Below are experts of layer 5 (counted from 0) of a mixture-of-experts language model. Rows are named router (the router's row for the expert), down (a neuron's output weights, with its number) and show model dimensions 0-191. Each number is 50 + 12 x the weight over its row's rms, rounded and kept within 0 to 99.
After each expert's rows: "raises" lists some tokens whose logits its average output raises strongly, later layers aside. This comes from a sample of Wikipedia text that the model never trained on.

# expert 34
router:77 59 77 59 48 53 60 31 59 51 74 64 52 56 56 53 61 60 37 49 62 40 54 57 65 35 53 59 57 60 63 55 58 35 21 46 59 65 48 23 42 67 35 51 50 46 64 43 66 31 65 69 38 55 49 52 57 54 65 57 50 48 34 46 52 65 54 55 43 60 61 56 53 39 58 60 63 37 51 46 54 63 61 35 73 10 44 42 51 34 34 50 37 66 67 26 41 61 46 46 38 63 39 47 46 45 50 33 35 35 59 67 45 44 42 57 56 49 51 27 32 36 59 51 53 60 35 44 35 53 55 51 52 30 66 54 48 38 47 54 48 44 70 33 45 64 53 27 40 44 43 51 62 52 31 56 39 37 46 47 54 44 68 73 47 38 61 64 53 40 59 48 50 49 63 65 49 67 40 40 77 53 55 63 58 40 53 61 34 47 85 50
down0:22 46 53 54 58 47 40 62 50 51 28 42 56 43 54 39 61 37 25 51 62 63 44 56 44 33 48 54 48 35 49 52 46 44 56 35 58 59 57 58 54 53 33 53 47 49 27 65 47 35 29 32 62 38 55 48 27 51 35 64 52 41 72 70 65 45 31 41 61 56 64 54 59 56 59 56 35 63 35 43 58 70 52 45 43 48 35 53 71 42 39 31 28 81 61 45 30 36 46 64 31 65 45 70 38 59 47 61 51 48 85 51 43 56 49 64 48 60 29 52 36 64 40 68 47 64 42 54 48 63 59 56 41 27 72 49 55 32 55 56 58 48 47 42 53 53 35 38 51 56 69 49 44 70 43 60 57 49 48 49 50 25 44 49 48 83 61 36 54 61 45 48 47 52 46 56 36 72 52 72 65 46 33 75 44 52 46 43 57 50 60 53
raises: "ire", "am", "ord", "ast", "ip", "iss"

# expert 39
router:65 51 59 52 29 60 49 36 54 52 68 56 41 75 46 67 48 57 46 65 46 50 58 53 85 33 63 49 52 60 52 47 55 50 35 60 50 74 37 28 41 50 37 87 39 51 59 44 75 35 60 47 48 67 60 46 46 63 61 52 55 40 54 50 45 51 59 67 34 49 55 56 50 39 63 54 57 52 46 57 75 50 55 38 56 15 44 42 51 42 43 60 30 67 66 25 36 63 48 50 46 49 39 45 72 29 77 52 36 34 51 68 33 46 28 55 63 69 46 34 53 41 66 54 41 48 47 38 46 58 61 55 29 55 51 48 34 60 53 42 50 38 79 39 42 58 38 50 50 54 52 55 60 43 38 48 40 52 30 41 58 57 54 73 47 39 48 39 56 44 66 42 44 50 80 53 45 51 41 47 63 35 58 70 43 44 56 62 35 62 65 49
down0:70 34 39 44 63 73 49 70 43 61 43 34 53 63 33 61 64 60 45 62 52 52 46 46 54 71 42 45 74 54 42 62 42 48 64 52 51 34 54 59 49 33 71 36 32 47 58 36 45 66 43 40 52 47 58 56 56 52 34 50 40 49 48 49 58 50 42 75 50 38 57 50 35 49 56 32 46 54 74 51 47 61 44 51 65 48 73 49 59 50 32 55 71 72 59 47 72 52 47 54 46 47 52 67 60 69 53 60 60 48 50 40 61 67 24 71 49 39 42 48 59 39 57 55 61 54 34 46 71 81 57 20 27 58 47 62 46 60 35 59 52 47 49 60 45 43 55 60 66 47 60 82 52 67 43 36 43 43 56 56 44 33 57 70 35 48 62 61 43 27 45 58 59 46 56 71 50 52 26 30 60 63 42 42 67 45 30 54 34 38 70 41
raises: ",", " and", "-", " ", " &"

# expert 25
router:61 39 65 66 51 60 25 45 59 37 66 64 71 63 61 65 52 40 43 32 57 71 31 62 63 47 61 32 63 65 72 61 63 36 47 63 64 63 41 38 53 50 44 64 64 43 52 45 63 41 55 71 42 61 44 47 70 56 62 58 64 33 35 54 42 57 43 61 64 66 52 51 33 60 45 65 66 64 54 57 65 53 49 45 66 39 45 35 34 40 45 66 35 60 57 40 34 60 45 45 37 41 35 37 60 34 60 31 35 37 60 65 49 36 34 47 65 57 28 36 36 34 59 68 52 63 38 36 43 66 63 44 37 48 65 50 32 49 38 51 35 68 65 51 48 51 39 44 72 42 52 48 52 44 36 48 36 33 41 38 65 45 74 57 51 38 62 30 59 43 61 59 41 57 64 55 35 50 41 32 54 38 39 59 21 46 65 50 42 58 60 54
down0:45 53 17 43 40 51 39 57 49 51 46 50 40 52 46 33 57 51 59 43 42 65 48 39 48 36 53 51 62 52 61 56 72 48 48 37 52 26 74 20 77 30 44 51 39 19 41 57 24 39 53 49 60 40 35 32 53 45 35 73 46 65 46 56 30 26 42 38 33 67 54 65 48 58 62 47 40 43 29 90 56 41 53 43 58 59 33 55 58 34 55 54 43 48 60 61 65 55 46 64 46 29 72 34 51 40 42 50 49 55 53 43 52 47 51 43 47 52 51 54 53 49 68 49 52 63 56 56 55 73 61 33 39 60 55 55 54 68 48 34 24 45 62 51 52 64 14 46 36 55 42 53 38 46 42 60 65 60 60 43 53 60 58 33 65 42 50 41 40 33 53 43 62 38 48 64 48 55 48 51 52 61 51 49 27 55 47 58 69 63 66 45
raises: "rant", "r", "orter", "athi", "rup", "rig"

# expert 14
router:60 55 57 59 44 59 58 24 77 47 65 60 44 59 63 51 83 43 42 54 74 46 51 52 67 36 48 49 53 58 58 51 65 41 31 55 53 58 42 52 39 65 53 59 54 54 70 13 53 33 77 65 43 51 44 49 70 46 66 44 65 21 39 54 61 54 32 71 50 53 63 57 30 52 50 65 64 37 54 39 59 58 58 40 65 27 46 42 40 37 35 48 46 58 56 19 53 70 58 43 39 60 58 22 44 59 56 55 37 45 64 67 29 44 51 67 51 55 47 30 48 30 73 67 59 63 34 45 37 49 51 54 41 39 53 55 44 35 64 53 43 48 57 29 53 48 45 47 56 29 47 55 42 56 18 56 46 50 43 43 51 43 64 60 45 53 55 48 54 38 49 44 50 56 63 52 38 43 49 29 50 52 48 56 43 33 63 56 39 59 72 47
down0:24 47 23 51 69 44 44 49 44 63 66 57 48 75 79 48 71 45 50 63 31 52 40 61 51 50 69 43 55 37 58 45 31 55 55 36 73 24 52 44 51 38 64 54 46 68 49 57 61 53 53 49 46 51 43 43 47 42 53 38 49 38 44 45 35 40 60 57 59 59 53 29 56 46 96 51 45 38 40 41 45 28 51 51 61 37 52 61 59 50 49 48 63 54 48 48 51 42 70 48 52 40 45 75 58 53 59 30 56 50 41 57 75 63 37 51 65 55 43 59 49 38 34 41 56 61 41 51 59 46 43 49 81 53 68 31 61 58 66 34 39 34 49 62 47 56 52 41 79 57 32 50 33 57 48 61 30 56 49 52 59 38 60 58 45 48 50 30 75 62 70 37 45 46 44 61 43 55 46 36 68 53 69 46 47 67 57 36 54 72 57 51
raises: " t", " f", " and", "-", " c", " or"

# expert 26
router:52 39 45 58 48 62 33 39 61 35 66 65 60 77 43 69 59 31 43 33 69 77 30 62 57 33 52 30 54 66 72 55 64 50 61 53 69 65 44 37 52 61 43 55 52 39 63 44 66 42 61 69 39 58 43 41 71 52 61 52 65 31 41 51 35 51 42 63 57 57 53 53 34 62 49 66 61 48 44 49 56 54 55 48 68 41 58 40 43 40 47 64 40 52 55 43 37 61 44 41 37 52 23 32 63 47 53 38 41 34 69 66 38 45 27 50 54 49 49 37 31 31 65 55 52 55 30 44 35 68 67 30 45 60 59 44 39 48 46 40 43 72 54 46 41 39 37 47 83 45 62 52 46 48 45 55 21 43 51 41 67 43 60 51 53 32 62 34 50 48 60 56 54 51 60 54 25 42 44 43 52 42 40 60 28 37 58 32 34 54 60 52
down0:53 47 74 23 42 45 52 36 47 69 51 72 70 52 38 61 57 52 75 27 58 50 28 53 40 44 50 48 52 33 37 43 25 42 54 46 62 46 67 49 56 55 66 62 33 48 63 35 58 34 49 45 51 40 67 54 60 56 52 49 52 47 49 39 32 43 35 55 49 36 61 38 57 62 80 41 23 56 54 48 28 50 60 57 49 74 33 42 60 46 59 34 60 45 30 35 52 36 41 40 65 52 34 56 56 44 53 48 46 34 67 50 66 48 74 34 48 46 41 53 49 59 36 40 58 38 31 45 51 55 51 48 62 50 35 79 41 64 32 08 60 40 53 55 55 52 73 51 44 56 38 49 46 53 53 50 46 44 65 62 62 37 31 66 50 54 40 51 37 61 65 37 66 58 58 36 63 68 59 51 53 52 76 50 63 43 40 35 43 50 49 42
raises: " ", " Re", " \""

# expert 10
router:54 43 53 69 38 67 40 30 55 47 76 57 42 54 64 79 58 47 51 48 61 63 55 44 84 27 48 52 43 42 52 62 64 43 55 53 40 56 45 33 58 52 54 54 53 61 59 38 64 45 60 44 47 62 49 51 44 46 50 51 55 37 36 50 61 46 49 54 66 57 60 53 41 36 52 73 66 51 56 58 66 57 42 35 57 00 58 53 38 30 52 52 38 62 63 39 49 75 50 23 36 48 48 32 57 30 47 47 37 43 52 53 34 41 30 53 63 57 47 29 48 26 57 55 53 47 48 47 32 71 49 50 40 53 60 49 55 51 64 59 36 61 86 38 30 59 46 51 56 39 64 51 47 44 38 36 58 35 46 39 67 47 40 65 32 31 60 53 65 49 57 52 52 56 58 58 28 47 29 35 64 46 54 57 60 48 49 63 53 55 71 46
down0:64 62 56 55 38 48 46 57 43 55 38 56 73 55 66 61 42 65 39 75 36 41 65 54 60 51 49 53 34 47 44 71 47 56 60 68 57 51 57 43 55 47 80 40 33 21 42 20 56 55 74 60 27 55 64 59 34 28 62 57 67 45 57 63 49 54 58 63 23 53 41 57 61 49 48 44 56 48 45 74 56 55 45 57 56 37 35 50 53 43 49 59 44 48 53 39 41 37 40 38 51 39 64 51 44 71 59 21 72 01 60 65 55 41 69 56 61 45 48 56 33 49 57 44 48 33 54 63 66 66 49 56 44 42 38 51 34 55 59 49 62 58 50 40 40 53 51 60 55 50 46 38 22 58 49 33 57 62 57 34 43 52 52 49 52 38 76 59 41 55 57 58 51 64 76 39 31 43 43 45 45 57 56 59 49 64 43 49 39 58 45 51
raises: ",", "-", " ", " and", "'", "."

# expert 31
router:59 40 65 66 51 61 24 45 61 36 65 63 72 66 59 64 52 40 42 34 57 70 33 62 61 48 60 34 63 65 72 63 63 35 46 63 64 62 40 40 53 50 46 64 64 43 51 44 64 41 54 71 42 59 44 44 71 53 61 57 63 32 33 54 43 56 42 61 64 68 51 50 33 60 45 63 65 62 53 58 64 52 49 46 69 35 44 35 34 42 45 65 36 60 57 39 34 61 44 45 37 41 35 37 61 36 60 33 36 39 60 67 49 37 33 48 64 58 27 37 33 35 58 67 52 62 37 35 44 67 62 43 38 50 68 50 33 49 38 51 36 68 65 52 49 50 40 43 72 42 51 48 52 44 36 49 36 33 43 38 64 44 74 58 52 39 62 31 58 44 59 61 41 55 63 54 36 50 40 33 55 37 39 59 20 45 65 51 41 58 59 53
down0:43 66 51 30 59 61 54 46 59 62 46 40 50 26 47 43 38 47 31 56 63 76 54 50 56 58 40 61 28 43 64 59 28 40 57 39 42 45 67 20 39 57 39 43 49 24 59 65 57 53 77 53 30 53 43 55 37 45 64 54 54 45 60 43 46 74 42 51 42 48 46 48 43 31 55 32 48 49 44 65 33 46 59 64 29 54 75 58 39 61 60 51 49 63 53 61 55 34 63 30 46 62 41 54 33 53 38 46 55 47 59 75 47 39 53 64 60 22 56 60 52 33 45 37 48 53 65 41 34 46 38 42 64 30 34 62 40 48 40 58 46 43 43 45 57 36 44 55 28 67 71 45 67 40 60 47 54 47 49 60 65 37 46 41 57 33 69 48 35 55 49 47 58 38 55 53 51 50 37 68 38 29 25 72 50 41 38 37 55 78 56 38
raises: "i", "k", "ons", "lim", "eries", "ports"

# expert 0
router:53 51 77 59 25 59 35 26 54 39 90 47 57 60 51 71 64 56 43 48 49 45 60 49 77 31 50 62 58 52 45 51 52 41 50 55 68 67 46 33 31 56 42 54 41 47 52 47 61 33 51 46 50 49 37 68 50 75 67 56 54 46 50 50 48 63 49 74 39 56 53 64 48 41 59 88 59 57 62 49 47 49 48 37 73 09 41 39 45 24 52 57 27 63 71 23 41 48 51 53 40 52 38 49 59 42 42 41 34 36 53 69 38 43 39 62 57 63 39 31 48 41 61 58 49 50 44 44 31 63 40 47 46 47 66 49 45 51 42 43 51 41 68 53 44 54 40 46 64 42 44 44 38 37 36 31 54 41 44 41 67 53 60 78 42 38 48 48 43 45 58 46 47 68 66 50 34 58 40 33 62 48 49 56 48 52 52 42 32 55 54 50
down0:35 50 67 60 64 64 50 58 40 60 38 44 51 67 58 63 28 51 31 54 52 46 72 47 49 45 83 61 42 36 49 41 56 44 43 62 44 68 48 37 39 56 51 50 70 68 48 31 62 69 71 44 48 55 47 49 59 49 51 28 32 50 60 36 46 65 51 38 58 36 32 77 51 54 46 43 58 43 67 39 46 54 36 49 58 21 28 43 58 62 46 62 32 39 39 41 53 46 77 44 54 45 46 40 18 50 61 51 57 44 55 47 43 63 57 50 59 53 58 38 68 52 57 49 25 47 56 63 40 67 56 53 56 65 67 54 61 54 49 35 59 68 22 35 46 56 35 27 35 62 55 53 58 60 56 44 49 38 26 40 36 28 49 58 45 53 34 51 54 33 59 68 67 49 42 48 23 29 46 67 47 48 64 46 40 42 35 59 46 46 56 56
raises: "ell", "end", "-"

# expert 6
router:59 40 65 65 51 61 24 43 61 35 68 63 72 65 61 65 53 41 45 33 59 71 32 62 63 47 61 33 63 65 70 61 61 36 47 63 63 60 40 39 52 51 45 64 65 45 52 45 65 41 54 71 41 60 46 46 70 55 61 58 66 33 33 54 42 56 43 60 65 68 52 50 32 61 45 65 66 61 53 57 63 51 49 45 67 35 45 33 35 41 45 68 36 60 56 39 33 61 46 45 37 41 36 38 63 35 61 33 37 39 60 66 49 36 33 47 64 56 28 35 35 36 60 67 52 61 37 35 43 67 62 43 38 49 65 51 32 49 37 51 36 67 63 52 48 53 38 44 72 41 52 49 52 44 36 47 36 35 42 38 64 45 72 57 54 38 63 30 57 45 60 62 42 56 63 55 37 52 41 33 55 38 39 60 21 45 65 52 41 59 60 55
down1:56 39 50 52 81 72 40 56 40 56 66 26 62 57 59 51 52 56 37 50 77 29 57 41 42 43 43 48 64 49 37 52 51 51 53 58 49 40 29 56 60 40 58 64 42 42 38 49 54 50 31 54 50 28 60 73 41 57 75 57 51 42 59 82 33 53 51 76 52 30 79 57 44 57 44 57 51 42 36 34 66 43 51 50 43 43 46 62 40 78 49 42 42 51 34 67 61 49 60 35 69 62 59 51 65 36 65 60 53 58 48 50 49 47 51 49 20 58 53 45 47 41 54 40 60 61 59 50 35 45 60 50 72 55 68 33 39 43 50 51 68 48 48 32 31 68 60 63 70 45 54 55 67 62 56 51 52 46 33 54 38 53 70 48 56 48 50 49 82 51 36 70 29 47 45 42 40 44 45 66 40 68 24 37 63 38 53 38 52 50 46 54
raises: "issance", "arp", "imal", "oration", "us", "ultural"

# expert 32
router:52 53 53 83 37 72 53 37 69 54 89 53 42 58 53 61 76 33 41 55 44 49 62 42 60 31 52 57 56 52 52 47 70 44 44 60 49 63 45 27 53 47 37 53 42 55 60 37 61 26 46 55 44 80 59 52 47 55 64 58 58 51 51 61 56 54 42 63 55 64 49 61 50 63 61 68 42 52 63 52 55 54 53 56 56 15 46 35 35 50 36 59 38 68 47 46 37 57 50 36 38 51 36 37 76 38 73 52 46 37 54 52 43 51 40 46 43 43 50 33 54 35 66 62 56 65 41 46 34 59 57 56 33 46 57 59 55 63 64 47 51 42 65 40 49 60 24 49 55 38 45 39 54 65 36 35 39 34 28 40 59 57 42 90 65 45 61 31 44 64 63 42 36 66 52 56 48 52 41 50 64 39 60 57 51 58 66 55 29 61 62 50
down0:70 46 52 60 50 56 32 49 28 40 44 44 25 49 57 38 49 51 37 51 66 45 42 30 47 66 47 50 71 51 60 33 47 29 35 55 52 47 59 68 49 38 66 25 58 46 35 49 47 48 60 66 21 44 39 47 61 50 41 66 62 56 37 54 51 49 44 20 41 49 30 26 59 44 60 51 41 63 37 69 41 41 42 60 37 28 67 49 52 46 53 65 60 48 59 42 45 68 47 30 65 54 61 75 29 49 56 34 61 48 31 53 62 41 33 59 52 42 26 56 42 54 44 38 38 35 62 47 56 57 49 50 69 63 51 53 37 28 50 41 46 52 27 28 40 73 44 51 33 60 67 33 59 28 56 54 69 53 50 50 41 67 30 56 31 67 52 55 36 41 57 39 56 43 46 76 55 56 43 69 57 40 52 37 54 62 40 43 48 45 61 46
raises: "ov", "l", "li", "c", "ing", "z"

# expert 24
router:60 39 64 65 51 61 25 44 61 36 62 63 72 63 60 65 53 39 43 33 56 71 31 62 63 47 62 32 62 65 72 61 63 35 46 63 64 63 41 39 51 50 45 64 65 44 52 43 64 41 55 71 41 61 43 47 71 55 61 56 65 33 34 54 43 57 42 60 64 66 54 50 33 60 44 65 66 63 52 57 64 51 50 46 67 38 44 34 34 41 45 66 34 59 56 38 34 62 46 47 38 40 35 38 62 36 60 34 36 39 59 66 50 36 35 47 64 58 28 35 34 36 59 67 51 62 38 35 43 66 64 43 39 49 67 49 33 48 37 51 36 66 65 52 49 52 39 45 72 42 51 49 53 45 35 48 37 33 41 38 65 46 75 58 52 36 62 31 59 45 60 61 42 56 62 55 36 51 40 34 56 36 39 59 20 45 65 50 41 58 59 56
down1:42 57 31 68 58 54 56 20 41 51 40 52 55 44 48 60 68 83 36 61 56 82 18 48 58 44 47 58 53 26 40 37 53 49 42 47 35 45 51 46 79 55 42 66 70 65 53 78 52 44 37 58 65 50 62 46 66 46 48 58 52 47 66 43 37 47 40 53 25 45 58 34 38 46 53 71 42 45 36 53 52 66 49 62 58 55 54 70 60 61 54 65 63 51 64 61 55 33 62 60 68 57 44 75 61 26 26 58 50 53 41 43 64 51 48 43 33 53 62 46 57 33 46 53 48 29 54 35 48 61 22 44 49 49 66 42 47 39 50 32 33 47 47 68 67 58 42 45 45 61 56 54 44 37 43 47 69 42 57 52 47 55 72 40 67 63 53 47 45 42 40 33 62 48 30 36 55 49 44 43 45 54 46 40 61 57 74 53 50 53 73 56
raises: "iqu", "Note", "burg"

# expert 22
router:59 40 65 66 50 61 25 43 61 36 63 62 72 64 60 65 52 40 43 33 57 69 30 63 63 48 61 33 63 64 71 61 62 36 47 64 64 61 41 38 53 50 44 64 65 43 53 45 64 42 54 71 42 60 44 45 71 56 61 59 64 33 33 54 42 56 43 60 64 67 51 50 32 61 45 64 66 63 52 57 65 51 50 47 68 40 45 34 35 40 44 68 35 57 56 38 34 61 45 45 37 39 36 39 61 35 60 31 37 39 61 66 49 36 34 47 65 57 29 34 37 33 60 67 51 63 38 36 42 66 63 43 38 49 66 49 34 48 38 51 37 67 65 51 50 52 39 44 72 42 50 47 53 44 35 48 36 33 41 38 65 45 74 60 51 38 63 30 58 43 60 60 41 56 62 56 36 51 41 32 54 37 39 60 21 45 67 52 41 59 61 54
down0:41 53 34 71 48 52 38 52 33 42 63 46 41 71 38 31 44 52 54 45 41 68 47 44 62 22 48 50 35 69 34 63 33 42 52 45 55 38 63 24 58 24 56 32 55 53 48 55 56 43 66 55 48 53 57 87 45 41 85 37 38 61 39 64 59 65 51 74 51 49 42 68 74 43 50 31 39 55 21 35 50 33 60 43 45 51 55 49 21 46 37 40 53 78 56 53 56 83 59 58 50 50 55 45 53 57 47 65 79 38 53 43 38 46 67 53 58 59 51 57 21 60 48 53 57 52 46 48 41 46 59 53 48 64 54 48 50 60 46 70 54 31 65 61 48 58 56 47 62 51 45 48 51 57 67 51 33 65 41 62 45 47 41 57 41 43 41 51 34 60 61 42 43 35 52 41 42 56 69 27 49 37 34 42 48 61 55 46 45 50 53 51
raises: "ship", "ations", "elt", "ements", "ments", "ered"

# expert 4
router:60 39 65 66 49 60 24 44 61 36 64 63 71 64 61 64 52 39 43 34 57 71 32 62 64 46 61 32 63 65 71 61 63 35 47 63 64 63 40 39 53 50 44 64 65 44 53 42 65 42 53 71 41 61 44 45 70 55 62 57 64 34 34 55 42 56 42 60 64 67 52 49 33 60 46 65 65 62 53 58 65 52 49 46 67 37 44 35 34 42 45 65 35 59 56 39 35 60 44 47 38 40 36 39 60 36 60 32 36 37 61 66 50 36 34 46 65 57 26 35 35 35 60 68 51 64 38 37 44 65 62 44 38 47 67 50 32 48 39 52 35 68 65 51 49 51 39 44 72 41 51 48 53 44 36 48 35 32 42 39 63 45 73 59 51 38 61 30 57 44 59 61 40 55 63 54 35 51 41 33 56 38 40 59 21 46 66 52 40 60 60 53
down0:37 50 45 48 64 50 57 34 65 41 49 41 33 35 54 48 58 22 70 33 72 50 64 62 36 53 33 66 51 51 52 45 45 47 56 41 59 57 47 56 45 29 38 64 59 35 55 27 49 44 32 51 58 58 62 48 53 48 61 49 29 50 58 39 46 43 69 52 54 47 43 39 40 52 18 55 46 52 23 28 50 63 36 29 43 64 56 44 82 55 50 63 52 51 37 59 66 68 51 57 55 67 48 66 46 52 37 60 53 51 59 65 44 45 70 55 86 47 53 33 60 56 56 54 55 56 45 44 56 48 55 31 50 61 33 34 30 45 33 65 54 53 59 39 31 49 52 38 30 58 65 55 78 37 49 46 60 35 72 51 51 41 36 60 58 58 66 59 54 75 48 52 46 50 56 59 35 50 52 55 34 43 47 53 29 45 29 67 59 39 77 50
raises: "life", "boy", "bor"

# expert 36
router:43 46 51 73 39 68 52 32 43 54 63 77 47 60 58 67 60 49 52 59 72 69 49 60 53 53 43 39 54 57 52 60 61 36 42 51 61 62 49 38 41 59 38 67 42 51 63 31 58 35 57 56 52 69 51 65 60 46 69 66 82 41 41 67 63 60 35 46 50 72 55 58 47 62 56 63 77 33 46 43 52 49 66 50 77 33 59 37 57 38 40 59 29 57 68 54 53 61 67 51 28 34 35 41 74 39 51 26 40 39 69 68 33 43 50 55 50 54 44 32 29 42 60 64 58 61 47 46 49 56 58 40 29 57 56 37 36 39 40 49 51 52 57 51 54 61 19 41 58 32 64 44 45 53 48 58 32 43 32 52 59 38 47 78 53 57 51 55 51 55 46 50 43 53 70 42 48 54 43 35 65 29 62 39 34 46 67 52 47 49 50 38
down0:62 40 58 58 37 49 46 57 42 39 44 62 51 60 69 17 48 68 51 65 56 46 45 37 20 58 39 50 55 50 54 54 37 51 52 49 62 43 53 48 51 49 58 25 59 64 46 40 60 66 44 54 52 49 59 69 66 53 59 48 33 51 55 62 67 65 75 55 49 59 76 38 67 54 24 40 50 44 32 64 60 57 52 67 73 39 36 54 54 49 46 44 41 59 44 59 43 20 53 37 51 58 60 59 54 32 51 42 57 44 41 35 69 66 60 63 59 52 62 69 57 48 31 68 41 49 58 66 59 48 40 45 61 30 63 30 46 62 36 49 65 36 69 65 27 48 42 56 40 40 56 56 45 55 41 55 40 47 55 57 44 50 63 40 74 50 52 30 47 42 41 46 52 67 52 63 74 53 60 30 29 48 33 12 29 43 54 41 49 57 43 60
raises: "\n", "-", "==", "|", "\"", " "

# expert 11
router:59 40 65 66 50 60 23 43 61 36 63 63 72 64 60 65 53 39 43 33 59 71 31 63 63 47 62 32 61 64 71 60 61 37 47 63 64 61 40 39 53 50 45 64 65 43 53 40 64 42 55 71 41 60 45 46 71 55 61 59 64 31 33 54 43 57 43 61 64 67 52 49 33 61 45 66 65 62 53 57 63 51 48 47 64 38 46 34 34 41 44 68 36 57 56 39 35 60 45 45 38 41 35 39 60 35 60 32 36 38 62 66 49 37 33 46 66 57 29 36 38 34 59 66 51 63 38 36 42 66 63 42 38 49 68 50 32 48 38 51 36 67 65 50 49 52 39 44 72 42 51 49 52 44 37 48 34 33 42 38 64 46 73 60 52 37 63 31 57 44 59 61 41 57 63 55 37 51 40 33 54 38 38 60 20 45 64 51 40 59 60 53
down0:41 58 57 45 57 59 53 35 51 15 60 42 43 55 32 50 43 48 58 57 54 40 55 60 65 58 66 41 54 50 56 51 31 58 39 51 51 22 40 57 40 53 62 37 55 49 63 58 58 52 55 76 31 34 41 38 31 41 70 49 39 34 45 45 47 53 41 38 40 56 45 39 51 51 52 42 38 43 41 48 61 47 55 40 48 49 50 59 51 75 46 49 39 40 42 51 48 54 42 44 48 46 52 56 45 47 54 55 66 49 36 60 31 50 59 57 41 34 41 49 34 43 44 60 67 44 34 34 39 41 68 63 28 66 37 56 35 69 58 48 66 72 37 40 45 47 36 48 57 71 99 39 28 44 31 28 65 52 45 51 58 43 54 41 47 65 27 69 25 44 61 47 18 46 53 53 38 58 64 43 62 48 48 44 73 22 57 48 69 50 53 52
raises: "can", " causing", " where", "ca", " killing", "tern"

# expert 23
router:49 43 55 58 36 74 51 17 63 45 67 58 71 59 45 57 53 31 51 57 74 59 55 64 55 31 58 48 52 64 78 61 77 35 39 56 42 66 44 44 51 56 35 60 56 46 52 40 61 36 79 52 51 50 47 54 65 69 73 45 75 37 40 57 45 56 41 80 51 50 44 41 50 74 48 71 52 28 61 51 49 45 52 48 83 42 49 40 48 52 40 77 43 58 39 44 28 54 60 63 35 39 40 45 54 57 49 35 33 47 64 56 44 46 55 58 55 48 47 37 46 40 65 61 59 49 34 32 45 65 43 36 53 69 50 49 26 54 63 63 52 55 58 36 50 58 41 30 65 38 59 52 48 38 30 54 53 43 37 55 61 52 64 57 60 59 45 31 42 45 58 47 38 70 63 50 38 62 34 33 46 46 62 46 34 54 44 36 60 57 68 58
down0:47 55 65 36 66 40 44 26 66 50 32 35 50 16 55 58 41 66 45 45 66 45 49 47 43 54 57 42 59 35 58 52 44 60 78 57 38 45 52 42 51 58 63 58 29 48 42 21 39 56 48 62 76 54 33 58 48 47 35 51 52 78 35 50 51 64 58 44 66 50 37 65 35 43 31 35 46 37 43 56 55 30 44 57 45 46 72 60 42 41 44 64 54 44 37 64 70 53 58 61 54 43 76 66 49 46 56 67 51 58 60 50 64 34 68 47 61 54 50 64 63 57 49 42 68 63 41 49 31 47 50 51 47 64 39 53 26 22 43 42 61 33 37 61 44 47 62 52 36 35 57 57 55 50 60 46 24 68 50 65 64 54 43 49 70 49 38 64 68 58 62 36 61 46 39 51 21 34 40 52 37 56 49 23 47 53 44 47 34 55 56 56
raises: " and", " (", " in", " |", " or", " the"

# expert 1
router:67 45 56 63 51 57 47 53 68 32 63 74 46 54 51 83 48 42 37 43 70 63 54 65 54 50 48 50 60 57 53 54 83 39 44 60 57 66 48 39 47 49 48 64 38 48 50 45 61 39 57 52 51 61 56 38 65 39 60 71 57 24 56 52 37 46 35 58 43 54 50 42 57 55 50 80 54 47 63 54 74 61 63 25 66 46 66 41 38 47 49 63 42 49 61 30 32 48 62 47 44 42 37 54 59 40 51 48 27 33 75 61 26 36 44 50 65 46 44 38 08 43 54 62 66 53 43 47 32 60 61 56 24 55 70 44 45 39 50 59 51 41 51 45 58 40 43 30 57 40 62 29 39 58 41 35 48 38 40 54 69 31 54 64 60 46 52 43 60 62 55 56 54 63 58 43 43 57 52 38 51 26 62 47 24 42 66 42 51 57 45 35
down0:55 46 32 51 42 51 47 51 46 59 68 49 51 46 57 51 33 21 52 59 40 51 55 53 53 26 59 49 44 56 53 40 41 66 63 80 39 60 67 51 51 72 52 44 58 56 53 41 49 35 45 40 54 54 58 53 67 42 23 43 55 43 56 35 51 44 88 55 34 54 46 35 50 41 45 46 37 56 44 63 44 55 56 44 43 55 43 81 48 46 59 39 51 39 23 57 71 18 56 48 38 60 63 64 49 50 50 70 43 46 57 47 44 46 39 29 31 55 45 44 59 46 82 39 53 51 43 63 29 32 60 41 48 53 81 55 24 45 38 57 38 43 57 71 50 54 64 63 30 59 42 57 66 41 37 57 34 35 65 38 44 51 56 46 45 49 29 29 57 46 50 65 51 73 59 48 53 50 45 49 37 37 68 48 38 64 50 39 50 77 39 37
raises: " ", " The", " N", " S", " R"